config = dict(
    router_score='softmax',
    router_z_loss=0.001,
    head_dim=32,
    rope_fraction=1.0,
    init_std_down=0.00538,
    schedule='wsd',
)
Below are experts of layer 4 (counted from 0) of a mixture-of-experts language model. Rows are named router (the router's row for the expert), up (a neuron's input weights, with its number) and show model dimensions 0-159. Each number is 128 + 24 x the weight over its row's rms, rounded and kept within 0 to 255. Numbers have three digits each.
Before each expert's rows: "mostly gets" lists some tokens that are sent to it at least half of the time. This comes from a sample of Wikipedia text that the model never trained on.

# expert 7
mostly gets: " Western", " High", " 10", " bar", " able", " Cape"
router:129127138112123147154097130133154154168115096115121149081093123138102160091141102116171163134120101106143104105151097134128177160147141154135135082099141108113102153141153103090150158096134158146112153093084143178166130145173102120102158137088126129085121139114127161129143140137124143158108100137176124115096150134161172151164120144124145130105116156140169146126144095167145153165109148119121142135122139091097092123136120123149148147117136170145125141115180151164146135133111162
up11:150113094127172146136159146090133143122106129159142158131114142120084170096129134094123129124162122180134178125131136155131168135159133146132132103162137138090128128125132104137146166122106097130159124130122157093105136153121138167103120100125114114129125182161135104133145138153130090104130107136131100110113133130137161101102110143087139124101169115121117101115101128116172097112158115169156146109087164135148144129074082091118165095135109102133151117099074090114142089138085100
up12:136193089089150139132101132148146145154098139137155124142091145131128172121132121124113141134155130132144125141157091129142203157110122148155173106140151099142143131153134108134089094117138091131127113128091104168155112157141128131090155132117128104122127089126101149126141079096136140134159115172141117115127155128129164115101097132097189120097141121141149135106083115158114190137091148156087179131115135127129134092139103152111131118127100128141118147132145166162134099086129117
up13:125102116101133184165164146097149184132117135124121146128148146171128121114105102120124114133167104147137160127118118193177110151138166141145148100132137110152124160172173102147141142132100130087139094064154137162178102153144116123143120139132127161146126143155114157102135168119159121126152135106112139119132165143111145103108119142100153122088155152149140114158127122102138110112148135125147144120148137192140154065090111145130165094134121098130107145129150109130144131134092117
up14:096110156097087123118118125126107100157139147139107130107136133122111119115122096151120155115150132150151117127141128108125185122151127096116095093080113124138084140110125150127144138085125097114140143135151118161125141170144147142142135188101136122094126116165138140151119168151154179129093125116157146148073130166178116151165133111134151082135117127105123166086113147115108143149161163114109129171110107073117061148152109114121147135127115108157121130140184140134135147135160096
up15:096117129105128156141083118153147114131108111144108070117095101122131155104098128113176128102091153124141106160150117132128185102155120174123124104102149147124104123151160142131134108123111092158143144157143118084170135134175132166111154126143142139054138145144126135150111127086126169115129119135141142156120138098127174181143159108160152088111142128136177155099126130144087142133117161117109155099141141094084144126124118122140097121098137155120129103098128141165155143140161126
up16:150140102138147158123144174102155090114126118160131114139110166114068163078117166101148141140152085179126116112118116125151170137149160203171158107126154120117094138140098114120128150111088107157122159146117113137095104154145144135119128126116154120121131157131129108135127135122152103112109092120105132125114204132139116126125103126128159132107158124118118058121096121152125122146132122151128125093087173108150165121124108132122130081102104108160137145108114094138136118134084123
up17:133096136160131131134124181124155102095101139110120141128060155095120122110169121157176118142157136137094142129166115118119162121089120137137163092154154136099126128151165054147130141094180142110107140117119147159149157131097125109121113135136104144095113109115102168121136170128142115085122130151160156147117110177140136089126113161143105096145117135149141131106128086113125127126089148112121112102064103121102131143126146100145108148137170117105133095112137139127149091096102109
up18:144170114077159124132106159109105150114151115132107105132158184105116125084135114134101111157181115145126068120106081123109129120118153114151151073141100080132122141153107122139150120087146182152154174140127143122171139145144134119081156150082160134144093153133131102113143128121149116135114139115172160148088170118159119167108125144162100133079153116109156135124113108107125151182130121130114115140083138132139102138112119117109121115160147147105134131134107133121125095130111140
up19:125132114084160159136116126128151133124122083165154163114109149094090171100145151120125117105108090150096182112098133135153128190140150127157125093117146090100147146127091129173116106137057128074155141141142130141111104122123120151083134127102137117113136131133144142116141158126102124081160131109110113132125119141161119152129111153117129139113139112084121128130129127169169132176113135191135102135068119140141159138135093116122110126095111112149144143090100108159156109115107125
up20:118118078099139168152117150091155108161090101122106173121110176162134122102137114101096158139155138126134140108156109161159143124158146166102138084129143125142149138154145104157128164136105093116151126142126161091158119113116123159132140114149104110135115133149098183102151103114153081119151099138125147106110119159122141126114157120102130114142147172213110113069131110132148126113124121147098149156107130119108135142110118100169106107125118107111153124080117102119136123133070116
up21:145077117093124139125115110115124133144073109135135173145133168120119157137159141143147208138148136115110078142147128121112184116104136119140139089188112110110152121126145122151116135111158110135132152125106136122154154158151144166120129147093141133075122130120155095136081120165129159112121119123192145097148149121152141126170122134163149128071157120101137136127152142140122152157115145142130132082110128134129110108141114132148116145146095106108127075112150120151141168087147167
up22:117123105084131161177126134113123161138120122172136137123133107099098090106138096134103153166157154130067116106141090183101165113112130170170125102130110128142098102124126120139129157109117126144137120089155152110102127158139079162118133155148126166122130129138143119129113143148084126101155146103166130118132163127100150128094047120142102150063149143177132095100091105113153145139142146128130139110104123133113111119103139107147133145135144124169157097136117146153133159147108130
up23:127096116169135161145115154130129145117152132133129111129094126113081141119139112101096102136152050184112158092119148180095138116131153123150127105139163097112098167111077126090145140134102140150112155132122114117157112181136136154125127134106101122115140118139140130127129094104114092124136111161102138096116164157154133131112089149124150131147184097078119128113145105110134129158181105169120122100087127145131124099128168113133140062104144109136102154143120103135132154114143111
up24:109168124150103109165104164164146110128158116132144121120127109159108146117095140106122153163108111121119106124124106128178144148168137139088138113106129112129082132136158113131152113126118129123143156145066139139129130060162101140136127133119109098128118120117110142121128131125139125103127096123109096125091109128155131162107129090191137073159127153152155188082139104127120157169132110159090173137103109080108091119088093148127117115179107124125107118153144156137139143135122165
up25:147097095120130154149113114122150116116095108103165157147137136113108146119154109146137111110137169102097116114169109184128114143118154065144121085122105114101109150135129102117157155127130166167114141105163140161105075125154076126097101133146108198106149127108106133104149154123099130152177101146142126114140137120139138114097140140149100096113096147095115087163135127127128079107125129114107145123089122071121134115087158140125147153169131122140090126095155102141150123119126138
up26:183072095086118136116115154128101119141111115137132144102079090109138102100144116117137142088133131098122103083152138096126150112130117106120101130164152128129102121131116104085141119121131158113114105080099101110099129158145092146096127126177113126050099113137134097115158090129127156148126131097152124111106113126135165116171143110149082120118164162109130135128182103137098127144147151107109143110111147103094151120097152126126138133180122154123119081098157122139133140134105158
up27:088151082094116124155159136086130145122079129177133104116110152130109150101153157122118125177113104160110088135160147128119147115103149093129154094128149122118108111158108102143140150133102131132128159086131143099135153124126171142146185100108106117127124122145156146110142096115150124140154131092134189112116161160140145098090148128141138114118188128107121084139086112157117141171153092155114100094108141119115138101118111131112152107119123122169167144119113086120132130089085133
up28:093142107158149127160141143095110102086169128109150157073128144112112134074122114184130135146136145141164128168121141153091133106141181152124158104139109100166094146136096125112145128130105138124150132164156118151107144121162085169156147159113072177143146184156117126155100149106113095143084117137117113124092126135137127097132128171145142105121149137127132139162114110138103128152139145092131153148151106097137135170121137126106169146135139128101122138124167142127142090145106162
up29:127137110133134150169144133110125172141112123118162150114093161172114171107167155127118113155120113143142151140181154121118113153110167133141140134154121133119151127095109130117170132161102153120133163074066146136156114122173151108120128080111135132137075118112110104144148128186137133157098136119128080172139119141114130155137132128123108134143092159148144159154183126129118166145105112121143193130133128125128140059115149094116150122165124150120115124164154134142134128160137148
up30:100104114164118144114114139163139113093145124138114134130112106140136120097139093130109114083117083148143166189146111102117112130155129095108130133139157108134118187112112161110128117084144107140122101121105167162141142108112124144120117134158088090132151149156133169163103096125122171142136108138169149143119140133148135170179090130150138133094125134100115104107115115118141118119098123109174113097119122112108104116130104123150185092128167141111084097162148192123150144104086127
up31:155132156033143146145125139104150131125082092150152135129132090129123091086112096154131166148131143111103122132121127160133155136098136122137147135154149143112144125103177075129108148139121167095118171118139153138114150149121139113132130163141138156122149121155130129113160146181163129136144147137153161132115144096119111143119130108129120100101167118156165163141136138154169153130101132115081135118114140095086171122165083114144126169137141148174120088130150137122123166124091154
up32:116151101123133144164119111112152116117079090178122128110085115096139123120172148125132155134111090169062109128145102101157148163130180075148115135141097129144134131142131106098166149137108134120096116127127140173127112112134122095083138149129132061105123138122137153122137137170153106134108126109115111155131158137129143094066119097117148099118133102120137137170115125136125134131125164126114138109085159123080112151130143130149125187146101172162138153109157105138095152121115124
up33:087125092129163141138083118096118121132077157123137151124143135121149142145166103121086117121137121120152120106169094169117126130115161190119140096133134152159163117177149159095146100106127168160112161124114140133126168092129111100165113167051108152117096132120151206129121153192116111127130123153147130143086140122131129133113131150139108153139099118165146167104123079116133131131172133110130122135141111133122108132122143143103123113116114136105114142122141139113140135109168107
up34:141141090091168168114118152096132121136149121104153124100086119128049128126106085088088163136134135094150150107136157139131178105154138120098140092132151144139152110152155152106141140101121108148097154123115120127108167151117098135145186121114097176125114127130160147110171158103157124137102096160130153100100132124115139135134119133101098136058109100111137131120152074129116128159140123120089147127102127101126137108106097103154164166123138110149116137140128166118135134139154132
up35:095094112123174110143128167156157138155142150097155136151070171184106128143167152097120176136134096175124092094137135134107126173127151111125140149149170112118101171121139093119131163130115153126109127131120138167157112115145170130075138155137126101107105139172128128163126121172109111140108118138130127129100144150141133165094126111124135154141131126112093151133099154135108142114108171153134153108113093169072136131135136095138139163111089120138137128117160169147097127128122107
up36:133099113115121156138179123100121132139121127150111128088089122117123150086155175110135115118163120063148110082129150185163132120118128152137126074165125093131152137143138137135127100101128113135145174091158160125108134128137150119101143120116100161127124128153097100124115158121115094105104148082137148114110167132109139134173124142152162163112151152116127098145105124168127131149135168162090126142125122141116169097115127070150109149115134124143125159069125124143103168155092114
up37:159132113071118167183123169141104116142136148117158118177123168079120126149136115151129156069115159117150104120149159133147118158117153115149156091131096127157114120130117125111144141097155115168136083143134125102092121112129134107135150123114161136146137099126112133133107114192097161108140145059187148122094117104114117137120121150102112121147151150150118172177160137101130136151154112119121133134142131133161163128155157128100162122118130111147079123144133134095144143136164102
up38:112152091077130135088105103115064127119102089130163148095132159090079152100163133118141123091156139118163162134117132108182097148169126127121164118165102126112142144126102137108144188102100127135106149145111127140106140090114129146099147093096104129148082158157159120131157091171146129133125155099130123162133114137125150127130080104152113127125129120129150122141141160145159119161106143191160157100091143139111128119134119122129159133152125140100139107129176141122151122124125118

# expert 0
mostly gets: " km", " County,", " information", " services", " Racing", " 1–1"
router:123135131102123152156102142130157149166123103120118135086094122140088165092134098120161164129122100102148103106157093132120178162149136157138138084108145107120103157148146098089158158091120152158116141094089145172157136140168109118101160133100132124083124152114128161137147144132118143159108093121176125115099144137163180151166105153124141133102119159134163141129149093160145159162121156112126139128108147095095100113136117125148150145115139167151122132115172151155150143130113161
up5:111121099114147128147108111105137158137128079093154127131111151122098118136160161136172122138146161100119151116119110124109115135161121191126150128127125119115107140127155110142112159134136127104134162130150113170138060101165123180114134131123100119154146124122091114154128179127125137124080107117107109130118143195110130161115127126145103139115125155155132170097174105145096140128077101161168159076092100110072135117122118155138145134161107124123114117070141126123114108141133160
up6:127139115109112144111112106156144128145124124136125148122116108120142111128108088085124171101137115107136157097143094114141149153197155149100129104141128092089139147151176138110162151104128145123127143110113139145206138155113093121113119100123138101130120108130136135131188097122155082144120074140138112148163120126153138137146101171111151111122091131157149111145145151126162116144092154103137181134126147123138114180155133124199155116150125138078137141114130141115168106127097100
up7:153149156153119161125111097142108128122147131136111128117113145090152163109114103132100145143110135137099095142122109081123133174151135140136136153101123136115103144140096101134136090084132068153162081103115160152154100115104122125111148081121170149135114135127115136108139125115130138156138099100182078117109126156133113071161090156146132109160095168120099162135181156146134113140141139088175113160109101162136123149128147150143163107126135176110145105149142128125159087134132138
up8:132148118104108116130147093150090131166113122074150141060131140119125131101160147162108140109162146117151075084141134149111125144123150124100120130120164102122122137147112111134120132130135129160094100105082164137103143132129163119081135151112106171111109129150125173158128130132116075110141160093148114152141175121151152097122131108142110173125088087121170167118125129164145125111126135111121143130115128145132108147122103156157120166139161164151147144129145202151123159115090138
up9:149146114137102121128126138168167159160144131167145136146127157193161113103105106121123117121163129140138158112192155084115136165152129121166137144151126115099120134097115098130123158126172143168141100115102143161166144125105152115106136160135162102105086099137109154171141114147134112125133138173128140104099147133173115129152137176124162095116167136161116143162126140143086138146113146101149160166156133099162125122129118151145143156148104143141089152114171149122148107107096125
up10:134128104119145159111134131134115140135113111099103144119139138108147157117152080094148150216196121098134128071180131152127108155124122121136151100070134109108147119173164133124137106111135140130094127105122179154124131129166127105142186155121113111064097108146137162103121149157107113120122138141158153160109124136141158109155148163125109082134120122131136126118142109113119162116122142175080166141141134167129123131152136117148105156110102155137146157122145125130139120156115146
up11:147094108161178140148134153140149116145109098132148133137067116160092156121138118095157122101167150177112121120107132120131144131120145159158140113172135142086146155177106117134155115133156123105123134120127100129136129153150150141113143098112110156115082146132123125109154108143158092145132117173108135114163135142099162067143081122132155119138188105148115105135119155146137125125098117165143130100097136113181132111095155139096155095146107114111151122087141114155112122064094126
up12:096169096106148135122102137109162192127132115117153105118129146113103130139122126084118182159176113134156165113142085147150139159124119161128165101133139123112143128127133087102091139071168101136111145109101124126141140124165121132132145146109108130065129106150094147131152134118126122150169127163145112133137147138153171155105113176106157089112112129145146149128087096146126115150066129151090166136105144090161124096107133145128118154124131146136121126098104136175145097128131146
up13:098093133106111153165148124116127122134072166134126163105111164156110112109125129138175101142116102129096145101142154130123155167134166094143177093161145096114123156171148065159138149129089085152106135090107156116140108152136111143152090114117134141153101131139116142138128173115146145150102112125116119117118170122116134096122101156126130099104152142159109112154102123126115109087120116098119116124114105156132156135121102124124192104082138109165121139084152130159140133098081133
up14:115076167097109116115129133162103115191144127143116120111126123156121152114141149124166134122127120125149156134153110124099144126125126106149093108080167147135096139153151097122126118097106162116098160124135129148127097110154097132133138173143131123120119120160132147096168119169185158135167138117156108080102128141165132147169113105200160106128148153161126169121117140151148141131127170119121088101108136098138102191117108137131159128124155118147140138155160162162158126156130130
up15:176151104136094098096103128172150145133109119115097106121117111119103177117137157104166160144152135147158083143138138141143178123163117146130118108089156131111131132141133165140125117126097111178100167111109126109132126134138088129147126140095097125084120153098124168127114132132157181099124144163150105127079103135092146146110109115109128122133128101163148133105149109135117132167134126141130082100132140090106164133127175140153095168122167118142117094153134155182164125122160161
up16:105057158137124149137115152069148102127151126137100145124089123132081109115128132163176136120149117135131139104108139089132148142127130140140152117143169118089148146116103116128169168127131116099085174165113177122140127141161124161102129135115079125151154162128140129139093147094119132161101086138117137130145169179117169086137129124106148110154137096134102093111130130131160148120173115138111138102103155130142144113152104112125124105119088129149156101146163109158087140094098136
up17:128131086125114103134120122079112147151121143131149167118111120094094168127136111117190136141077144068145170129110125105141139156172125148124163111152145122119143134156148111134162129125119122130134162144137124120090139085136082155144150126110087097092085156145148135130143136098114111128128104127128151152076125154133175102104127117176113116144103120168138137090113115147131128151097133154106113092076138107086117132131101121132102143090162122140122153085113136151145104092090160
up18:116161135092135111115140117125100117154135061141135130109137155092141099104174133125113141136150121120132103094124096151079114125112150143164132072130110104134153160162092157090125128104126132135110125151140167145139147122131121121069115131089184119117087119165125120103156100100138109151093089149154126121143185134147112140116139156178129167095127142112124139132155130133165128162141129132129141131097110149148077181138123108147118080138133158121127150109099153101151103089131107
up19:111131130111161072104073127124150154154090098149144152109112133135123146145148139096168153181125122171166131088134131115113135143123139095138094131082108123104158115164098105124169128134087126130090120107112152117128140105170116118091174147111122113114128162117135111130126156132140118105148133117109157131132096128175133146115139150114101126114113140100143145125170121192169137142135149150135103112078132167130144128112111099180079140105148152127112147127100121140136086129067139
up20:116138116110140107115093128099109165121078109138154155132102146134127155116123137132117128118117118132178177142139104117096129155154135105183145114127162113096130113114134118126143141122123120141083156124116170116139129158143103184151115110141081114112094166114152139081123173125133129107125111124174123167104134176130176098123133135136156161105120133149141135139109112159157113150079115143075120161065119120145142136110124157154127136061125114130110136083116150162153140164107105
up21:140101098103127138129106172130126150150073081139099146126150132140156114122159100131175147170103100127115152085158131118122170170097122094128122141162123149131128113100118093124123170128152128136159117086154138136153087137161100136129135163083098122119102123137140153115117185138135148113168163103132147136127118153157152107128144169132138116108139113149101132113194130133157114099107112101106097118106113111109116099102185132149125153134095128108117152152157094138118136147110183
up22:094144171084108156154119139156119132157074146126126135117165134107128115096130121157119142154142102135107159146149108152096117129112136176142125131096112140108085140108143082142088142144149162108154129107122156165122126149168109137145156141112108119133182116106152149105132145127132142119152150077145164150139136156145158110112099154124133140119115123154129159102088125123154150140158162103153088080115172104118122118121126108110174114199155143150149107132160150174130094164113136
up23:133105135167158162126124111091131145125103127156098146098091150089126148102147139096157133142152102164164108144085143085116130145155160111124154096120122102147146142133084151136148114136070120127142142120136125121158128143128153152111128103103126126144122136152137147137152139132148079144104099119106133163125198161131118107125151173118139099141169120111109126121170156141185126147134105222153110140109102163169120147100133140120114117110103103125128152138140121135118095113080126
up24:129158122142156136112120166162135131122154105128158130096123145154120173118126131107083138120134109090128120135127149147128160118169162170097125094123120128175109135114122145143146119122157124076120108133099098123127147102138117131144128118104163119094063118118108139092141080112133092111136101162142088120086155123163142144146139128155122149142152140150165135070106127134125147169109137115121159181166110089122105080094115110172101138186114131166104112155119151164120131151135121
up25:155161081102123162163089130137169128140101109164172139144132161152131137124145108168108137102124140094075100143160128127086152147115157114097154076099124132141086128141132136089142163132143166163107116110142122133122140156128083157115095147147130164102124119104141116130113129114119099121166132115158143122110133132147154168143128159138089165094095167138144078149137097157148137153152120157098172134112094087127137115091105157102119137144150135153115160111141113121155115102122160
up26:126129130153119138160121132118099139146069085132112137121118122094095125110152090114147160141091093134133121166145086175126191147102129097160115111096151139155106117116139119135115160154129125117118081098072143140124173128174165143156132109094133090096143097089128153112156136158139141134133110084146147119171128143130170135119158105133117107137117158095123117147155087173106150137137149125129179126102152174097115139092143120129123111145083153123151129103130117119108115105119129
up27:140144130078112108127112134102142129138076109149148126114117094122139155083144147115122127177106106159096127136186127142117144108132116097134117079129146116142133116157142113122155148130110158132125185099130161120120174152156163161133176119114104103081120140124134132084105151130182118160143099123133148130126148146134155139125172120169151142130150104119170122147086120111159167148143115201076122138152139073102126108121139100127124153151130119139130133075133121109122151126141114
up28:084166163121084123137110160101173109120155083140111128089122151112139097105151112123090124145139131092091097138090087109128106140120141117147160121136113105166114144142176101107119124125135119136152136118094153153143137119149132109104151163149113117096118148154096147161138153126146114147146127115123129163080197147152143112127149098181145100062154139162119130115143139143103131180131157107151134153151125088121104139115166128149086146136109139114118156129146141135135127098115174
up29:153095095125171122137114168081106168126090117102157113111071132134130181124151158140124150136124107118151125170146143143127130138127158108168107113157143099096148124100168110102128151116161124154122169125097103137114098091140160133116118116111085125135134150123107139173136128172117118139116151157116081151103112138112142167142082132121103151117137133131132157118152130140148181147115156158143153078092129112121165089120126130124114129142130129116130148143141140203122107190130146
up30:100117088156113157099120122112113121105141130120127150129097101091097111103133101142126130114154139134121168152111077114132129128157112108153134144136124132124128150119122126127130135109143117150132094150122089158121146145128131144090109118138122091131130142128097145175104121125139190114104111078161162103103117140177157138127112158143101139080128126171107109116108133147097127147114183113135122110147164073067067127126082103152200110143099127151084107162144123129138136122125167
up31:133097174062134152141129123121158179122101123148126105118120096094156132096099133151156127198150104157117135131173085087130129155127115110147102128149154094129119120110173080124084122099149110094128119124109152109147153108136166155121149161134141142105145139145139136139140126151121128102161146111131119103151149135146110111148109097177119094144154094199141151188123128144136121111090138109124136144123130149127122144155088154141128152153136140130105152173137131163135125155100144
up32:148145098124154157097112093157101126136105092134113125130107142116117140099171131141111156089132123125094159112130122158112149167156127120136133127129098128101131134178095147104141112124145139110112144119142098171153107129156114107066150132123169117143145099150097106092165145152150143182098110137127136135112182149112142126113101144123172142128144128096128106156133071151129148160103145143122135121120167143080148150144134084135091141143098172127098096085147128119096071139088127

# expert 3
mostly gets: " year", " 2017", " days", " years", " minutes", " Games"
router:125138134104127147158099133130157154159116099120120149086099124138093165094141097114163161129125103105144106104157099138120175163145143155134138081111144107112101154139147090090154157095141153162113145098091140174160137140174104115103160132094130129080121143116132162135152140138109148161103095119178136115101151134159169150157115144120145115105121146142173150123145095163143162168121149110119136133114140088100095114134120126150149140112140167143121135111176150166147138129112162
up11:166089129136134145122141131100099143104090115142130147132083115114147156128151131109147102146140131178107178139130136145151149131130110128152150075151136164137126117130155118143183126122092129099117132118116184109143137126117146191159142115113087130144116176164145103118108124075146114122165119162124152122143145138133156100136153143108165125118151142132097116100114123128143116131138111203151091114107168150158188123095117093122166125125110104143151144087116108123108132078099116
up12:100171098131124159136094133133195140122127129134142110129123147152127157128143145094137156114123093150132097140129109190117153161115138164149170131133156108087118142130124116110119162099148113126147140098063119157136146115150145104094123106120161144071113110127091117141146138113147138143155123146180139118115141110153151167124113132124159095129068144122157133142091092131111100145102119118088174117144159116149129083131150123135126156101149146126128099134113172086183116109155123
up13:093086150146130140170125128103079139143079158153148185135139135162148089104129114158143086106098095122133126094109135128126113174108157126168171147162136111126129170145145121118170154151108145128130149099112128119135097149121113136162141173129144195142116099160172158102123140098110123172118108122140141116110141175111145119124115109099169126118149150134109093171130135128129152117121132100140080115112120164132143114114114134139130167136166120155106119122188095136132130106112138
up14:130111130096093102153116115167082108133150139132118106131129153152121120140113103147180116096141148128126153102137103099090164127149087120140165115095145097150130143181191167130129149080117102068169122096102145197117111108135132114116138158106146116134118087126144136116126185122136152104133138133183145123108124134141121142149085138109125127128144172166108157125127122133116129114112131112121139151106095133122083132163102131143107150146162106128149159139116148170157140158146157
up15:144162115136121157130114134110169146123134098087110111092127148129095176122096170129160155174104143132134091130118090132126147117146080131132113088105130139126164150159140082134162104123118116129151125120103142130134152142147128104138164116109120149090141148092133122102130119155122152103122114139115115133141119101129147154158149090156149115133135128186170117082144110131109130169155166171119214116122132082128151123117133097167103139084113124116148085117125127147159160100140161
up16:130067114138143084102128116143117131126119087148106098135123127143119166112116143095163140142117068174136092121120110056142147160132117151123170118130145076138148133093128165129138186124090117117122160111108140175190114089155144116126160103090095114138129152130160159146137103113113098152149121150117124151133145130148153137125111135134145120127142142115106125117121142166140130168142143188140140097094158183120125147152127113153117115136139131139142111138130127171085125126108163
up17:115116134099130112100134157091156121146108124132155138108120131140114132123157133125161169130101122128119157142142118104133150134131088183124163101159170150122131110162157121142156151125145096100134165099111144141105129128155116146107134093129097086094116132123114152111116134094103156142151097163128143131126133136133151106136139148157138124121125192171114128098121123132163105163100133147102083071060151079091162103110159087134157143146112117138145173067114134125135143096092132
up18:172158129135152153123123126121154145124140097134143102101147128124087159090174153124137151117132110134132085107098094144090143156124195115143165061116108072159136145116104131086137159070124167119095134128154141159133121126161156112103125107111161081131104114159117119109144138156121139153078123108129155104102160102146130161142138113164136140117118147107115147147099115126138121147132145155126128124099118164144100141149108095100165125112110146105135088141127135138120080139077120
up19:089123126136160099090122144119120111121080101126119135120120127129107137108153148100142128123125094129131091097143153139085146192129159121149136124060120131137134146132107117072185159114060113083111122093175120137133095110160132128117149147110110132134127158160139112140088169137165122134102136095124153117090118123160119161116118153118122126086145130118137120146158117162119148125154161161129117100135095155082124119126112126158103152134098168157172144119119114167129135084109130
up20:115102140134142165111115133104104127146078129116113153133097124157118154116087115114113121133156168126166161137127096087110138142158156113133140104129149118111145146131132079124118138110126119132139137145102173120171136169131139180145123134146086142145078154126141147094116144101119130100133122123135129165108141176139125104135157167143166128105159133164127137113105146177141093181148124168126120163025148134144157119165131133138157125082123114109156118110120122155144134118126092
up21:146088118127084111185112149138092177156094072130126180140123100147144145107170122152176148147165098077123136107098146126096179117143114135139144138140113097091148122151129116143146161131154100104181124123112138132153138122142170121151136152122147110091141136135150155128090171138096181132117123124161132109105113117160129116168145133111123167133121119101127092180147112130146134106099107150116141092155138144127106130139158136146119127178118129129114123136148114154128097093125157
up22:156109111102163118148106132148171154159094130106132126137146101125134133092120108161114136188142101102092114140119088179124135135116119123116121094115104128147127163123179091135127133127140154108138105138112132163129121104137088173114131129135139139117131152133120109130056172129156152109123151079165132170086151112120151134136141174126131134123088131170170117109100117130098150127139181121133175142129125113078130075092145126133165093110133148155118121124164170144149109130129127
up23:137090097154171120145166129111104171143113133166116142120089135124092156114102148103165135124147105154137117101116131134122140137113140126143148099118156147113145110115101156152155127133047118105144132119144127088145060150157175190102129127114096133112125164113136117130131094108136089088165109148126154122128162121164155110127142136112135140093163125120127119100139154155164100145113106184182118103094134171136136144107114131132123084135122119131125117160093107127142094140100116
up24:134155149180114163112094142137156123103135112102158153108146156127126159122151085084126121132090104101143143136136143123082125130163136147089121115116128150147112136148114146122149144102084152134135149140093118110153175115144105104133133166091127110117091110120125144119142135162153079117082109177129093144089126108161140075114109116156128127156130135144168192077127115168117175171117122145118114154118096099117090132104086143143118128150125132141107139137145160107121140133173129
up25:135149117114144153103102138122119141138083073133153109144138150151121105116128107150115135102111120094105129145148131145098187115097156117143153067083126118153085129134095108075154157123153170153138129083124130118100137147142137159123110131111093168091081101115126100093125123146114124113166129148168110116112153123126154130107105130132118091105135175135150107161130105118119143148154109155116181110094113112146145151113135160144136112163152148121113165095130113093165147133117188
up26:148147152140134136101093131121149152127109058150111169110084120174135146117120121109147118148121110100125151105149114138126154165138163152147159099136116130170140117132153142099157143103129118102123131143099126140119137075108138106116170112125114089128125145137131128110143160146098134151084131144162099142133098139132170159176121134152125129091129162142101134091168084162112138175083120130133133144112098154134137135155145085131082178142110144120122148084143106163126126128158192
up27:131109110091119114151119125093125127133065139140152104121132123137081131073164173125117126196113073153161117112153097122140160139099128079113132103130136103096106108135141094093132135140123151115095189076104158129110147146118177165131165105122113102118120145111146126110126130161144100164183124131140155129119153113142151138156104105174169142123150116123153141131122106141129123148108118151123115113144169147152122088119104118121102149154116120160146159118129114101094135106091131
up28:112157153104132138139102170115157069138115159092142181131146138157116148095129115129113202154117143087115092150087143098136141129132174113115149127104116093175102131114135123162150125131139144109142164154119116150136155124146130133166112183126089129173139125129133132127156137110108112174108112119128131128098120161151139139100151113175134122104138159156148143111134090141111173188117108111110156117170130115128157147150111129129147147134097158152130160087118158111127113105122167
up29:152121098139173119158114127130103126169134111155139156147050141149129174126147124099119106129147132139130112143147122119141120132191136144133159143167173123096129100120147087100130135117113169124148185111117114156133127112154119117092104097118113138122122107116144113150131142146153112155126131096136152091107128118122139202148086144112122183099153121136131169109154127161107130132159129104142196100124133140119097093118141158119163116155092138139144102099160140151102138167132133
up30:104108107126123146096099146114125126111155149138158150103120104122139121101113103154111164093149167162167144158142099097094154127164111148113126128148177117146127121143161201081129161125172132120107090136128147136117154135115134164097112145146113085119112167181148128171123132139135100129127120123187128126106158144134130138175112143147116150110120129170132097134134122145091120122104163125151140137135077125127132153130083102193153082150123127148119139085131126109139127107094143
up31:132132151040163138155122119125117164168117089139150161112139128140125098105142137151145183153134163109086132123138124139151156122133143110134112089122169093111140122165168120159129139130161133123119132123114164116150143146121161144140119190136141139114132121166132141117111163128140137112133134115179180108142140123134127137154135079166117130157164124163155134160110149126160152110091106119096133146121104119106132157112067115141124160143124107185101103156147123128142165148138164
up32:158153110138153139135152120149156158118116086132080147129135138133151138115136137122181148123135127133129135104149118097145164135122159123144164135135124120146139128138101069088130127119165175129153113152145132137167123169101142130083142122080138092100154135084099128143145179161108081195116100170126149135134116170130122124136093135118129118117084120114119128122135070160114127145109159133151116116105130105118157147151095080142072150124090148106109101089136128156118105105131136
up33:111138105110160101112128103114144138123121116151141145119118102113167137121170079148120158163174123113115104143159094117137190114094156141131111094154145106163138085125111152119099111079113120145144136079097135150100150120149087165153122109138089140128110157093146152151102119151136122155122130150162135124099105130136122149138116136139145133110139113153130089127155079149135142133153160112083123139162129145134071110131149161141110109114125169108120123140143194086169149161144086
up34:135136121134168176153134138097124149160139114082111126091114121168086115125113074094094125133148144103158120126117147116103163131140132132149127089099200133156135145160139166089148120102109092120110102083129136147129107148144121157131156093131106158156127115150160161145135125098139116108148112089119129101120108135132136130156144176115138158104146137130129180117161108116127113133172112135130118140083099094106159108100121152157196136118131123124138165153124173134140159138136089
up35:088133117137169132163073124105142125171103140117138123131120142171123111123107150116155131144124128121139110057101112113117124173112184132144187119143125122084139163158105108116128134136109169119129140111119123139179129130101151120072123172160144123128122114156139135095117144123126119146106074146116161108069143145169159145109112113125165150120141152144116161109104122137120136147154127149094118098063121172067114106119123123170113145112128124133112149109156125129127135094124131
up36:152118134157119136120140153121126173138076117134136166121113113136164114077137140163168117112140092166082167108141118145117143163102175151123180113125137136150094127103121110106103158146099111062149146103122117086113112129123140167095111117134147148095142148147119113108128121138144122106135141166133103113138134113133142107121093148097152123150177118140145082174159083139101174139130132185117121116119116128151108122086142101147138154155108135132124147130176128125142112115068111
up37:124122146124067139141100118169109106103134151116106095143145107124140162132119127166158152117101118119169116157168085114131150140157116131098110083094115138138090131200163167123130119121111123154161092159113130137166117158123134151165126128138152152109157154094137167088134132123144135138153119148194130116097145139146123140128127108111124099094129136146136151109131134144075124124170144127098102125140133088084141173119095111108163147069133124151109133128145164120106160124146147
up38:129107169117113120100130137112093144129139103086131136063143128090104121122144138120145174135105120135132134113115140132106133094144132103156113099130134122132140176103170089126121170121148158129144101148112148124144162102128164134091115128101103137131128145154083145129133101161119119100081129114150146140088162119147114164162111138181100081141123149136128109133101116160122128143115167126210133106117129128150147157125129052133135119148121108091157095129153152137172113153088122